config = dict(
    n_experts=256,
    activation='swiglu',
    router_score='softmax',
    normalize_top_k=False,
    balance_loss=0.0176,
    balance_bias=False,
    beta2=0.99,
    grad_clip=1.0,
    dataset='wikipedia_en',
)
Below are experts of layer 3 (counted from 0) of a mixture-of-experts language model. Rows are named router (the router's row for the expert), gate (a neuron's input weights, with its number), up (a neuron's input weights, with its number), down (a neuron's output weights, with its number) and show model dimensions 32-63. Each number is 128 + 32 x the weight over its row's rms, rounded and kept within 0 to 255. Numbers have three digits each.
After each expert's rows: "mostly gets" lists some tokens that are sent to it at least half of the time; "comes before" lists some tokens at least twice as common just after its tokens as in all text. This comes from a sample of Wikipedia text that the model never trained on. Tokens count by the router's weight.

# expert 147
router:104142153137168171092201140146158074143083168167149146117171182111133139087070099139138133135165
gate0:094168159124157073121151142139124089089118139159124149157121128146136159113150126177128130154087
up0:122141185085115097140111160074064049148079167111123139182170134116184138104136139123108103136125
down0:156172135172151130125134168149111194147120091096148160098129090172157144093152112095106110120135
gate1:154113088084098125079080106079141139120177135084100125123103140097168151140166199120128126124054
up1:113095124106122145151101089107151094107140137034091080080102100111096123181132162139100144129126
down1:157127136061101116072052128141124152193109145114120187143106094119109167073142092144117108096092
mostly gets: " Little", " How", " Is", "urd", "ally", "inn"
comes before: " |", " the", "\"", ")", "]", "}"

# expert 218
router:144140164092130164114104109156106140103154107109126142167209101158149082153117204203163128167104
gate0:162124127092130110123109126136089166148165161077158122146097094100153115088146149173155128170163
up0:105148121183104169118139096162107108085131109198079112115164152168100130129100130091121085062122
down0:111096141159117109123152158093132125063121092097128090147163122168111149122127077072141161102070
gate1:144100099061101117091159119111184127199163157094143147166120175123107089111106107164125149114127
up1:127104106120145160147141118111116146112082143089071099155065093085161105109117097147110112078192
down1:124147151113071121124140138146118088088172138079214170133122150153140112147113169124214156159119
mostly gets: " project", " day", " law", " reported", " months", "eek"
comes before: ",", " of", " in", " was", ".", "ed"

# expert 149
router:104126150198152152101128091158159107162110177194181194126144168135129143114067111158132116144186
gate0:212126136129160073124150073117098165181166076097107123138120113134112104104092085157141092120131
up0:092112202098085175104153163111086116128101117087143132142126101099101137127148061097152126122156
down0:106095162084105091047059131171161103136091148154117108061089195176138145149135158158057117111142
gate1:074117118074132141147124168123136137127104149163135091110164077126097142065127102131192140122085
up1:132134201112106098100095181120143152130130162157157118124143140150166177170100105114093124067190
down1:193139101160140105121142126111149192142092110107101157161121170093133141105130142083123126186192
mostly gets: " Car", "fl", "ric", "ufact", " Be", "lo"
comes before: " |", "–", " |\n", "th", "ing", "ur"

# expert 19
router:135095146112185116095149135097148091124099119165072139131226145152188140162127081092133107117147
gate0:102134111176133148101140193108066086105151133172159157140121127140162126118172097113116101111130
up0:107126148118140101119194137109187143115080135196169158089139158161202141107101110104074109096086
down0:100118167169137094114120173160172154073103135154131128117158098207211163098135138143097215137095
gate1:138112127125094110111073123187159134135152098104133103084075080109074136084146127143124138128143
up1:082136091093075152151127176126128179115167104127123168171135126108035135158150159125066103158118
down1:086184095139042141146162092147118106105131171130130171139111118134017142102112113105173087137139
mostly gets: "writ", "self", " Writ", " perform", " Song", " Young"
comes before: " ", " \"", " —", " |\n", " P", " R"

# expert 245
router:100123113125173075113102120163097165173184131071132120192175088143108094176154120150175137161125
gate0:095096120075078083149162126104097119087103120126142195090065175112105127083135124078098205131141
up0:096141090123114105127110097177124117173150153118141156144177163076129114085114041147191109193167
down0:120123112139161166178094176119138183166139170115134127098134090146103151127159106120089106137117
gate1:114146119126075114158181156141108175192065159151070118144155107156115075164100146141133130108128
up1:094152130087157078136104121062147050081109091156177134061115117111141169120147091110106110092116
down1:137130092143133146135095088131068140081129063135151124127137093064133138135119158124106099218126
mostly gets: " development", " production", " research", " training", " Science", " contract"
comes before: " in", ",", ".", " of", " and", ".\n\n"

# expert 88
router:143137121155164073152132142172083131163154090110047156182143120143143142170130144151169144178088
gate0:127094126103159159191053143185108083120157092112083164148069137092150103155137164106114111101167
up0:122133128114100101122073089147040055164154107155132134133101191146111116173103156141151103096145
down0:140148136135131185109109150146139121113087110169066131098160162169122177097127130083136168114122
gate1:162168105167092135070147123101101200123070093154045112118192123157121119122096134104138167108058
up1:111182117166110146117157085167087114159134089149070158136159122112114149126095081084171129122089
down1:156129083128063151062169129143124140171159072102129174148123119117117137152106152106157154099151
mostly gets: " George", " politician", "acher", " friend", " Arts", " song"
comes before: ",", " of", " in", "==\n", " and", "s"

# expert 32
router:184163136143151094145127111155098103145146061033089094138147093118154097111080169154115178179102
gate0:131203127159138084100153110142095140125137130110184060134169119194090115111139171180125152099140
up0:112068127165112134196122160123134095143084122109122133159090126100119163199080121097137152112119
down0:138103104118123131133087182115122036148070130092112189108134164166132167168100097160157105079115
gate1:126194114125133120137121131120125104136132105073183106204172079085129187094100047153118137176125
up1:117106152153105152121129124105101125116123144163087172090080151171127088141140194106174095100156
down1:144103157082141155147151127085146146022136177150110116149164112141139153103185123111172113157000
mostly gets: "===", ".\n\n", ").\n\n", "\".\n\n", ".\"\n\n", " |\n\n"
comes before: "==", "===", "The", "In", "On", "S"

# expert 231
router:175196127171162123167122121131127069148144145100093173091114073148104128163138127165163152174124
gate0:125098135108150087148112129110161131149164138166136083128118146094123148131131136057150195122141
up0:148097123126098131100108146079144142100072147133111153092165128162129092104126143152075075127143
down0:145134110177121134086104171157104151151170094056097183160178143151114107145145142186126126065095
gate1:074140189129203098124073099161117114135076120141117116171118138147141149119176178149105184123140
up1:125136125142096157099114137125142160134109119195133056114094087095189075132152139077057132147182
down1:062133120168197181197116137114148230179118126108162123105100110155105118091090091138126119098069
mostly gets: " president", " organ", " activ", " law", " econom", " social"
comes before: " of", ",", "ic", "ized", " and", "."

# expert 247
router:108167170093098140185113135169078145169186044080102160150114114108118119158204132139157106142121
gate0:108111155183126131117168147130135104159200050141100157108149146138140124185111104110146144159145
up0:108133100132139182071068129176111149175073100068164163162191173133095163124118159156136128103158
down0:092115121214133147114078167156129163147095087062121099053164131172086145073117144145150114107132
gate1:111176107195192152132103130151109135163142099076107143104170173126177137158155114144178116137202
up1:120107116109158113128032111131155156104149159125133115184149092114097124105159150130136091125102
down1:164138144135100092092134105077079130059128186121173172163070097166115135095048122097132174192054
mostly gets: " area", "_{", " system", " River", "″W", " project"
comes before: "s", ",", " in", ".", " of", "ing"

# expert 9
router:153113156147092149090171076098172121129107184119173160151127166135090155115095130103100127106132
gate0:207116141117122109113179046150078158130127112145130115087116166168077139126085120079084133146102
up0:099179136115121136131110196166157123124117180105153102173098015094133119077131099130131126105147
down0:144132149098107111195180124082121125151066097086106106141125051141085156134104134178136030134197
gate1:164136112158123123134186119122150124127148176103197142105081082158099140095150116120149047093087
up1:160164092117157153112108139196151179117157117104098100094161164091133074137109154119178106116140
down1:095156164143153143105112111103194139106126089129077087154128156110204172168078113151157122152121
mostly gets: " there", " There", " it", "It", " It", " |"
comes before: " ", " —", " was", " −", " +", " %"

# expert 203
router:144173125068164111147150127127128077130174134143151132166143133089143146199079147090148183162089
gate0:098139118061116086146139058132153103146134127232143127130115155104101082089163124191113142118096
up0:153142152175155159106142168132083158124103138074092077150101094164056160178125139071160152056121
down0:137098083174064092069124119145158137133143156140176115067148133105104133140126114113129138144086
gate1:123184119123130131084103103121154126158153109126094153088147108122135072176095208148129099105137
up1:144100149140117102133111139127088148097101187110132090150163127131084123074188091105126156139096
down1:141116071149169135157144139085100157085115168124095153165059085131151102178132154065138099116140
mostly gets: " Film", " Columb", "rest", "adel", "rang", " account"
comes before: " of", "'s", " was", "s", "ing", " is"

# expert 244
router:164133102098121173133163193182112193127141108138173155198106135145100101101074119189121099165138
gate0:135123091106174170113137200177133127107169087154157137173109164099184128110117097198148125124107
up0:116165073090160161117152192151134153097169068160157143160098113090168125113098099150129099129122
down0:113131197121114174088143118159090096213118120122129101163095177117109156124132092100140104067148
gate1:132130169127142145050095118103114125143104099096128134121094153193107087179136121094074150094152
up1:134162151129116097148134052155142057102143118095094118163145149140119175167162177089122180159094
down1:171134137159145127095059111122141108114161124111139061119092156115099100137092077098121176120090
mostly gets: " were", " are", " has", " been", " have", " was"
comes before: " a", " been", " also", " not", " in", " the"

# expert 87
router:140135102151181114209095119143116204102111144087107154159168137161167148164142139161128082149108
gate0:112129147126141057142172118106173105160129074121141072134100125136128112123158082057111126122116
up0:157144090139180100194120097079080145154153094115132073164122109129211178140112195109155097108137
down0:174142095121151134137171121140179128118116121176107138135075126134126131100105125068100115118171
gate1:179147124172162096148109149134099160124140075178107112134122089127181116100079138146113106112081
up1:131109135178169072188084164137146146135101120149147076164146082127203121164098165163094112106155
down1:099172065173092111104147139113127122171116085125146100130148082113113109157131170200100147129135
mostly gets: " million", " published", "$", " appro", " version", " History"
comes before: " of", ":", "==\n", " in", " also", " ==\n"

# expert 136
router:108110171134097167102111104086157147181128166150148159046120178128167143097131104124111130151172
gate0:114050084115128191173094120133116180145156121074154137111150077105120126083160123078205161102110
up0:079100099089113182115135105074127184135141159126175152147167120185101176116166143143113072065129
down0:169101151149120107140128063113071145118112163137105094096102107166132095116101162170150156126156
gate1:091195127128210138142165181100122148094125135154125166097095130120137107162121137112057171127112
up1:140139183162099109086062108136110100112110114141109060159113137141109159083084113091174125127074
down1:091168132101107131150109143160039087108180137077144084103188083146116157158110145136101118141128
mostly gets: "и", " bel", " Haw", " Racing", " Bow", "stein"
comes before: " ", " list", " A", " $", " W", " R"

# expert 38
router:130121083080148105146148104130104197103169084125129066124134071125150114139091087151114140174121
gate0:129108082130140114144112163124136128136131086155160125127154095144243140152116131107135123102108
up0:106134102179152122108143138151132116139151109171171126118114049111119146188141153090159225130112
down0:162197103179152110072184150110138139170145145176115088138170138128099204161151173118142174140163
gate1:150135103154153103121156153149132081162121072158129133133163113141096037133094159212133121110092
up1:119144113142074073133090086146136179149144148144117168099112154127136193067135074123065123136146
down1:118141142091130159118121143118134147074173140125114142155124105160149165172113120108200060088088
mostly gets: ":\n\n", " same", ":\n", "History", " ==\n\n", "|---|---|---|---|---|---|\n"
comes before: "==", "The", "-", "===", "In", " is"

# expert 86
router:089191109109126064112096174155149177155060143153149104156120141131101144060108122185128153113089
gate0:124154134164168112119144130151130168101153128112084097144126143161115167125175102162166162146137
up0:132134190124124115134103073114132087135134158083159151164100129107119102128118131070062086107139
down0:129152115138143129180163062180145119117111102142153135135164162166088137120173106060136119136150
gate1:127141107141085102132182072132104115129103047109161126110098132178144161128135213114135110087101
up1:103175124163103135107093085094186102187100104149202116125068113159141127105104192153139117091101
down1:121141088184088119125121120109111151135086104187136157128101141176133132101097114100169157152043
mostly gets: "13", "12", "16", "14", "10", "15"
comes before: ".", ",", "th", "–", " |", "%"

# expert 73
router:070085086125142140146167128056151113071154124133085157039128116142149140127113101090075094083150
gate1:112145127157170083148131124087127131076087144091041084140116107131164106084047141148170146071121
up1:147132099150108119115128128108183149115084073079094094160092067086193091135094155135234164123118
down1:095161141162136153122165117119157100127171121088150097114173094155158185164118099138090053145208
gate2:104110090097145122137169117124139178097060152123106164050083094138148127081148189165172089095146
up2:148135100122138115155138152128138143116101140137076152071112121170165131156107170113211074139124
down2:123126146106074149105160065093132110119158110195112119148127142118149181144177141144084122159159
mostly gets: "(s", " ad", " Genus", " Label", " ±", " Species"
comes before: ":", "|", "-", "\n", "==\n", "="

# expert 129
router:079119167155103167126158149125173098132073167162139153162140126147100152049108105126121111127165
gate0:087171147097146082142081144133142141139147160137116116150125145113132111191136085101125093109169
up0:116124149154147129160103068139115139103119181132175179141138104148148107157112172071119120119158
down0:108085092147145073140109094082100104177089123145107151127086149055148139175105081126177126184066
gate1:119147103150074149134176124120090118111121061102120123157084158058134153112138113127106116133146
up1:108060124105184123175189092108140146119081113108119103064154139135108125144134136107107150103125
down1:095076141109086112122156128150162092144150102113143062108113133103173155109118158204092084080160
mostly gets: " of", " Aust", "rid", " Nov", "š", "-M"
comes before: " the", " a", " his", " its", " their", " these"

# expert 16
router:140129152169105185108153079105141053161081216166174110126162154139148121127099131124145135064176
gate0:139110120066139167114068111194161101146121145121160150129155189117120147130086074125146104149141
up0:098120133109132094129083104130180122177091118133142095039116136141165134082071121095095095095112
down0:147062101130166177096153127177118124161150147134093158175123113137125102171143123057185161161128
gate1:140125134183159121147164136159155120164108115116131120111049071123195096182139101156106144131157
up1:146134157173161100146152129138159135166091118086126121128078077076151102179116120139111150139145
down1:116102123189108114129105144143101135157124117155144178151127121115112133077151162062194178100139
mostly gets: " Dan", " Pennsylvania", "ious", " French", " Lou", " Ver"
comes before: " ", "201", "202", "\n", " |\n", " ("

# expert 237
router:100077170170083162085185080123138139143101133152174161121161148129086090096104155088074126200113
gate0:094128114114121164090124080176158164121078132117127079119131145102089103171131109090165061165175
up0:122154122105126155118097155176147069115074132169156080154136127122160151159133137135182108167182
down0:158112155135078140073072120116152112148163118146175104104067105120102156159124147091090168119098
gate1:176109063094155127118142081099116151117140102094081095137103129153157139148108145101102088186113
up1:141145167086128105088125160129140070123137120118103160122153145111128121162094105193157146120177
down1:165082179154102159146118145110138099167128149134181080102130121117102141143075092183158116169115
mostly gets: "-l", "ati", "-st", "ator", " taken", "ft"
comes before: " |", " |\n", "37", "13", "IN", "200"

# expert 91
router:115140162163159129059157124155167116136094171160155130130091194076115055095094129156141190133152
gate0:190179178137147077111133176092174158086103055132119090133094150163103100161090161122065129135091
up0:187153185175147091096142187109169168098124065145133082122115139159106067142076155128085144108079
down0:189181209149132113118150105127124181099109129095181032109085132110102127108120089149143133120116
gate1:172105167119160167166094154158109106150136109061150146116089106102091106128092186134120149142099
up1:107174131109198104130124164113138108106112086181081079142135166099142157148130126115123093110152
down1:151082100124158054073067115059138064148120141118135130097130141128051116163198159148129144123173
mostly gets: " Flor", "ico", "va", "stra", " Luc", "ero"
comes before: " |", ",", ".", "–", "}", ")"

# expert 46
router:132181090167073088136134169136117119102130091184122112090135127158120168136149165108119096150051
gate0:128109089114137167085150170081162131101051140124190157136157116123077122144117139141076118165101
up0:178133153136133116172156079117094123172131163113133109149141119080184111136157106142161139087169
down0:116192163114065122094147089157102164130165129187129143148168128115109075128126115082128158134082
gate1:185143112162119132124083101139151107108102124144134162067112092144143091095146074086104139167111
up1:156138141170103136099080104158136097115125112121111120045096119138099103101134062094071149146110
down1:047102127090174147073130105092144084172127135095127130127183113181125102095129140109117137169133
mostly gets: " col", " wid", " mon", " pos", " expl", "ier"
comes before: " ", "0", "8", "9", "7", "4"

# expert 166
router:166087136064127147164139110098114185108137134157143105073096102150133135060133093156101083098127
gate0:178164117121095144148102120090183161114095089106124183110115166075151112119110133090087155191093
up0:125119078196162123184114155092126121141127066131175107114083094125149117104117091123138067137140
down0:100134059148122119142134136148121131138154095091187154147106093075087043084106129173117129127107
gate1:142166105097150157178129107112084186107155182138089141060088070129115074100130121155113121176111
up1:158158129106104133198121079107120189114120171128111113040111084200084099161173154164112098180111
down1:159146131157133113195185083126129116132098121138067124113118041117142142067119085146066094149085
mostly gets: " represent", "See", " won", " placed", " was", " ran"
comes before: " a", " the", " an", " also", " born", " located"

# expert 173
router:078176141160125167073183138158165071150059192146170116148145168047113088134092119145105106141154
gate0:118076146073082099144061164123082136109137084094105087142139112170114122134139160166134124106083
up0:134115128144121142119135110130094195187127177101070167167175160141114179098135104115101146090122
down0:094152115114165105154143130132127124136105146135155151173060148047133137118103124110122145121153
gate1:150182166151155107083180110136173102077096107149117114124060106179136091150123141086095062104100
up1:124146097093159077102149107146127148102092116193122072106050068167115108146136110136089074092058
down1:128165141141181129084175126143151092126068151128106147121110106149097139170128129119100097107174
mostly gets: " Mc", " Matt", " Frank", " Jim", " Fort", " Texas"
comes before: " |", "%", ".", ")", "″N", "°N"

# expert 54
router:103143114059111143083074088099066154127100167100070150066092150202135120132216139066115159091117
gate0:144115154168131130147097124134168096152125107059176099120076066104183084131165096108094118094135
up0:127093091100153140089201131090079150145143133173151177155145165140116184167135111133164086168123
down0:092134122099149119091132164153170120104144124109077180148179147138096148107152147115161156160078
gate1:142116112145064121120157148071131169137148151092171066074097097182125196104093074173138120112156
up1:164110178134200111152173114115139094108105142192129155130167123113090111107110127071090125164087
down1:090120126155162118156121166132053158162135123111169141085134104112137176127148125161127111147094
mostly gets: " ;", " Website", " tem", " According", " Occup", " val"
comes before: "-", ":", " •", " Country", " Died", " Occup"

# expert 90
router:114077129153139064124086155089134165133122095084143139120116119116159046119215117058132116082097
gate0:133118160112114086101124122149175141157120102138188063133052116123124081146095112137134157116049
up0:144234090157145163171127149115124073104127138105076149122153118135130153087101122145113087157193
down0:134127097109134098091096132114101037141132159148127078119141077122192106117125133165057140110066
gate1:142171110132142137172120129205108140165186114165112125152124114110140139119107153146195162224170
up1:149054117170167147149053123048156099121097094139139096145128143165153100180172130093059078128132
down1:129083095144068088184131082101087127123111114123151104097113159159123065141097169168108126095088
mostly gets: " f", " w", "-c", "-g", " ph", " ch"
comes before: "-", "|", "=", "==", " Born", "S"

# expert 223
router:114140138167037120129186111084111119122111123194126153090127140119134132115142091120093102154084
gate0:150172123130127191128158099091161100064099127111134131138097089137091074193129160083119078134092
up0:119092111070143128121100139148125168180177114124113121113155181106131139104137101165126145100118
down0:128144192085109052084149181153143161101116159144128137085153134082179118119105142160092148107077
gate1:073120142068126181129145164109101109100084144130121115154122084111116160096140153114164097207157
up1:138093117121143107148084144161165119137166144146155112109188141116144084143095106165103181053129
down1:114110145118123049168147099168112131142177086120121216147098136119121173126204125188109145118094
mostly gets: "°N", " and", " fac", " or", " stat", "194"
comes before: " ", "000", "8", "9", "7", "6"

# expert 103
router:080100185167160114089117163120136104182093132159119169147173187101148122152101169138153121151144
gate0:158125132135126143170125123129063161154103135113115129143067146164114142115116087118182116113104
up0:135098146164115122119148095125117088177060148111105173111137128115134106104075112165125155082136
down0:095121083099107124100128139087132167168160182181128130152133170097138164074140139156089117074102
gate1:100155145079118096156184126107091157062115128142077151121120117108094126148156124100077130071138
up1:133132085145166086105134149159118152158111145121118111150196134083118132135142080182139167133095
down1:143126110141067134113094097137101168076128132177153128133140128098097143120136123107086171139133
mostly gets: "ons", "tainment", "imes", "airs", "duction", "erson"
comes before: " |", ",", " (", "\n", " and", ";"

# expert 42
router:197151175028166106095078132111151128166113121140094079109128156137106151133106144124074143124109
gate0:101097142132104173122135126103105130143164089129111121143125148140124089094142184138118089141104
up0:197123107080147116099122103094156174143143127111169141111100165136129096109117077103129147170136
down0:135057167142149091142107100121098119143109052094170119079131170163106111116088173180097116178166
gate1:097080117106115187167146126097143109112125099078096164209095151078147086160165145151113107101118
up1:197117123078128159127140100095150141129158144119108166133148166155151131201093082099158174155140
down1:153078158127124100139146054141130123173146106086188099076088169142084083115071130174104101137176
mostly gets: " |", " -;", " :", " ["
comes before: " ", " —", " +", " −", " L", " ."

# expert 121
router:082131160156124144083143107127201094148071195165169184103150167136107097091123068133142143096177
gate0:083080076165096132105135140105123153147079101101122173058131123079167107154111050179162130142106
up0:080122130127092142128149184098170155098128104171151182055120137088198099128110098154150128144111
down0:118139125133178137138152141114084139121097098125098135127158115116125138148091099104083159220117
gate1:112113172128120168093148102074123119143126122126138101118132104145117189136090116186153134117143
up1:148167138099123093173111121093138155098161139113143109107160171077149181109199161130098124174131
down1:104086075094136122101145095148140117087157175172101163132122130143131143153214185099217130087171
mostly gets: "iss", "ach", "W", "au", "ough", "ux"
comes before: " |", ".", " |\n", "199", ")", "}"

# expert 158
router:179133115115162136144109155132149135200164126152142108150078118126165160096148118179120162146131
gate0:124169078124101132149147133165115153093086144106122066110129151111125089113117087113110154094121
up0:134114176092072141117109106072146156130082109119128068128154145110128081124096165104115156115122
down0:136138097069110095160172122194148121078133157117143151136097113149094165134166097143126111131123
gate1:148164147131210128128107173157141150216110115187088136133100144120127152138166106142101161137111
up1:118137105194065097112152071097120130081133180059145135133132154096088145111080205128150086178159
down1:118069177155094083100121122131121074122122177149127107153145107139079146121103151091156125094162
mostly gets: " won", " received", " during", " incre", " compet", " because"
comes before: " the", " a", "ed", " his", " he", " an"

# expert 102
router:159163132190138142098197108124146132151114132096123147111146150158093140156119131168156107121144
gate0:122120135110164148115125134102141123104128143087137173124193085138142159103226130181110063113128
up0:052133038127126147140132137166146081155156164095101156130159085116149134096117127137162089098097
down0:114080128078154140155084116175142167152140111113131162127133067132136110098074122121182134164181
gate1:154135166146082169161154121144093159160121112127095183155142101096136135087092166159157151167072
up1:140171155098145117135150109124133189142112137121121089128100076114181126196171117090144145182132
down1:067175108102135104099163109158116129157094144149102151101164185114107069132084100076135151122149
mostly gets: "artment", " Department", " division", "iences", "ition", " role"
comes before: ",", " of", ".", " was", " in", " and"

# expert 116
router:122097169071147020125157130129105151148209076072097140183107154113101096140177101117121195114094
gate0:126168144187152081168130135167142144140199115124134156178148118109128145044138120147229125166154
up0:133101080104099202116113107113114140116073109150109084046102085153106121220101149120051147107128
down0:105164109098104135132086131142117090059090160165091044093106184144135133117145150100168135086053
gate1:099110185120149122106160132109189099139200173124152189172135142053130087095147122078098112153121
up1:135114131104143113109122153082069122116039163156100101119110115122085107179141145113015157099134
down1:066158125110106120126126139133122077054118173161103072090106201134125125131154141090165131114092
mostly gets: "),", "\",", ",\"", ",", " (\"", " ("
comes before: " and", " which", " but", " the", " he", " including"

# expert 243
router:128165100124137156178117134095169115100152110122150118141112078131127181168081134147154168164070
gate0:079106067135144140172170116147120169170159131078137115196097145087167163149085134135124140176067
up0:108096044120172187142151095166150138127169134089152083141147190120135143148037095128111138089094
down0:112129158120154123094161105139163113193124143116151117145095134114119148107110141153127142147121
gate1:096155060095068097164108142113096122113161140129126170118126130194143105108137190117104134105154
up1:167083204160132159080119150135120114136101119104087111102107144090092116114152085099087147142122
down1:077087143148101117076140115158148069119078199120116059104153128170128122156192151098140071167112
mostly gets: " Em", " List", "ief", "cient", " Battle", " based"
comes before: " of", " in", " for", "s", " on", "ific"

# expert 96
router:098143127165163192156167129103116068141129142102051158127211132135154145160077139153097105137089
gate0:138179070162162133160147114165142143156140130122129138137168072129163172136123198174165129148079
up0:126123117154145146123115157085137141163163129215159143127186107113157109158182190136085104124104
down0:158153072191133136111072117096124139199136136172119123083172129146162141168142106174127155162177
gate1:156077131157081164098117171100110087078159108171133163186181185142152184100136049150094199101103
up1:098164121069161079173132082176178155173098141081141111067055113121110097137166225112179058154163
down1:074147138083118079113137112103099101125122105168131113168121156203136053103112131120099120112096
mostly gets: " JPL", " Road", " Authority", " resp", "ches", " mm"
comes before: " |", " |\n", " (", " of", ":", ")"

# expert 212
router:094110151146136128086183078157162087111075181143165179151161132118108156090088100133143140114156
gate0:150164125143135112111068111113150206148119158100132092139112117130109064094200119144121087149032
up0:108177139132163134145122142159151066126104145132122149166139125115113180148118106139141134159186
down0:145152188050109144144182120129098126065073145123097094090099152097120139114077160105132122080148
gate1:094146135135160095133129117101104138119097053109130162137124092155100088148148121081055146106138
up1:159119136139096139156103145183172149097156153073119082099099137116161170159113135102144116175140
down1:119133108087116162148125148114149083115175146109129151138084099180076125078106123114141056122134
mostly gets: "our", " Sand", " King", "van", " Ben", "aj"
comes before: " |", "1", "2", "0", "3", " |\n"

# expert 6
router:102145092156084125152101167130150174083101140157152134096152107166106163104128144131090110127113
gate0:179123136113057134130119188065151073135097141162182176080154128164094134163162133087116069158100
up0:122117138100188107135133068186116152123161121104096084140128146097162125082122124177119179112169
down0:139165145140123120145191108117111161148118152149085122166142115118060107181138105103120151132156
gate1:110151093128116145101051133141165083164099125117131069067147118135106155064096178130132143161123
up1:113127171163101088135061162109167080089088135106137140069156083152105166140089116188088149170118
down1:106159147088128137132112133147120120144127126115152159127131146154175160103195099116154136146158
mostly gets: " al", " cy", " mot", " aut", " ser", " bur"
comes before: " ", "ban", "g", "b", "ch", "most"

# expert 175
router:184135122093128139161149109154090157129137109114088098134065110102090180096135131118151158182095
gate0:106195153079130130194139128087066091176170174131074051142123154128114125144108123155141110115123
up0:163069135106136106089124127081105102091091123136140139146104091163142179148217088090115140092135
down0:136101123115081055095103168097173188141134118128144166154078103139074075112185160138108145120115
gate1:122103129138097128070135115120164151156195101151149090136166161109229175071072119178082109163157
up1:095096113147139146115143070148132157197133158148117145079109149078140094077088125119172132095111
down1:131144123130096166170091133102152156113121101066109115116158184149075084152115133058104188143155
mostly gets: " made", " won", " became", " took", " did", " held"
comes before: " a", " the", " to", " in", " by", "ing"

# expert 49
router:157128124148155123131116057093093078142099104105108138078113115113155149124096160184063176159149
gate0:168115125129136118087089198142107120107100125094089154159133159135147160161099038098160118130133
up0:067150126098103135117147112161174149171134135199083143092133099200087188099162171138158105135090
down0:136142141126139162130217123119094121140145145123130120165176121185114153093126099129118141115116
gate1:142144107143155100128178171107099126133187137164119092110191140154140117104163108106173140131118
up1:174109119165140080099199129072117120105113111121115148074140137158128129127111094112154162109136
down1:096168148154082095154133042202155122090100196124113095143075145143150139094064030130074142131141
mostly gets: " us", " st", ".\n\n", "|---|---|---|---|---|\n", ").\n\n", " |\n\n"
comes before: "==", "===", "The", "In", "|", "On"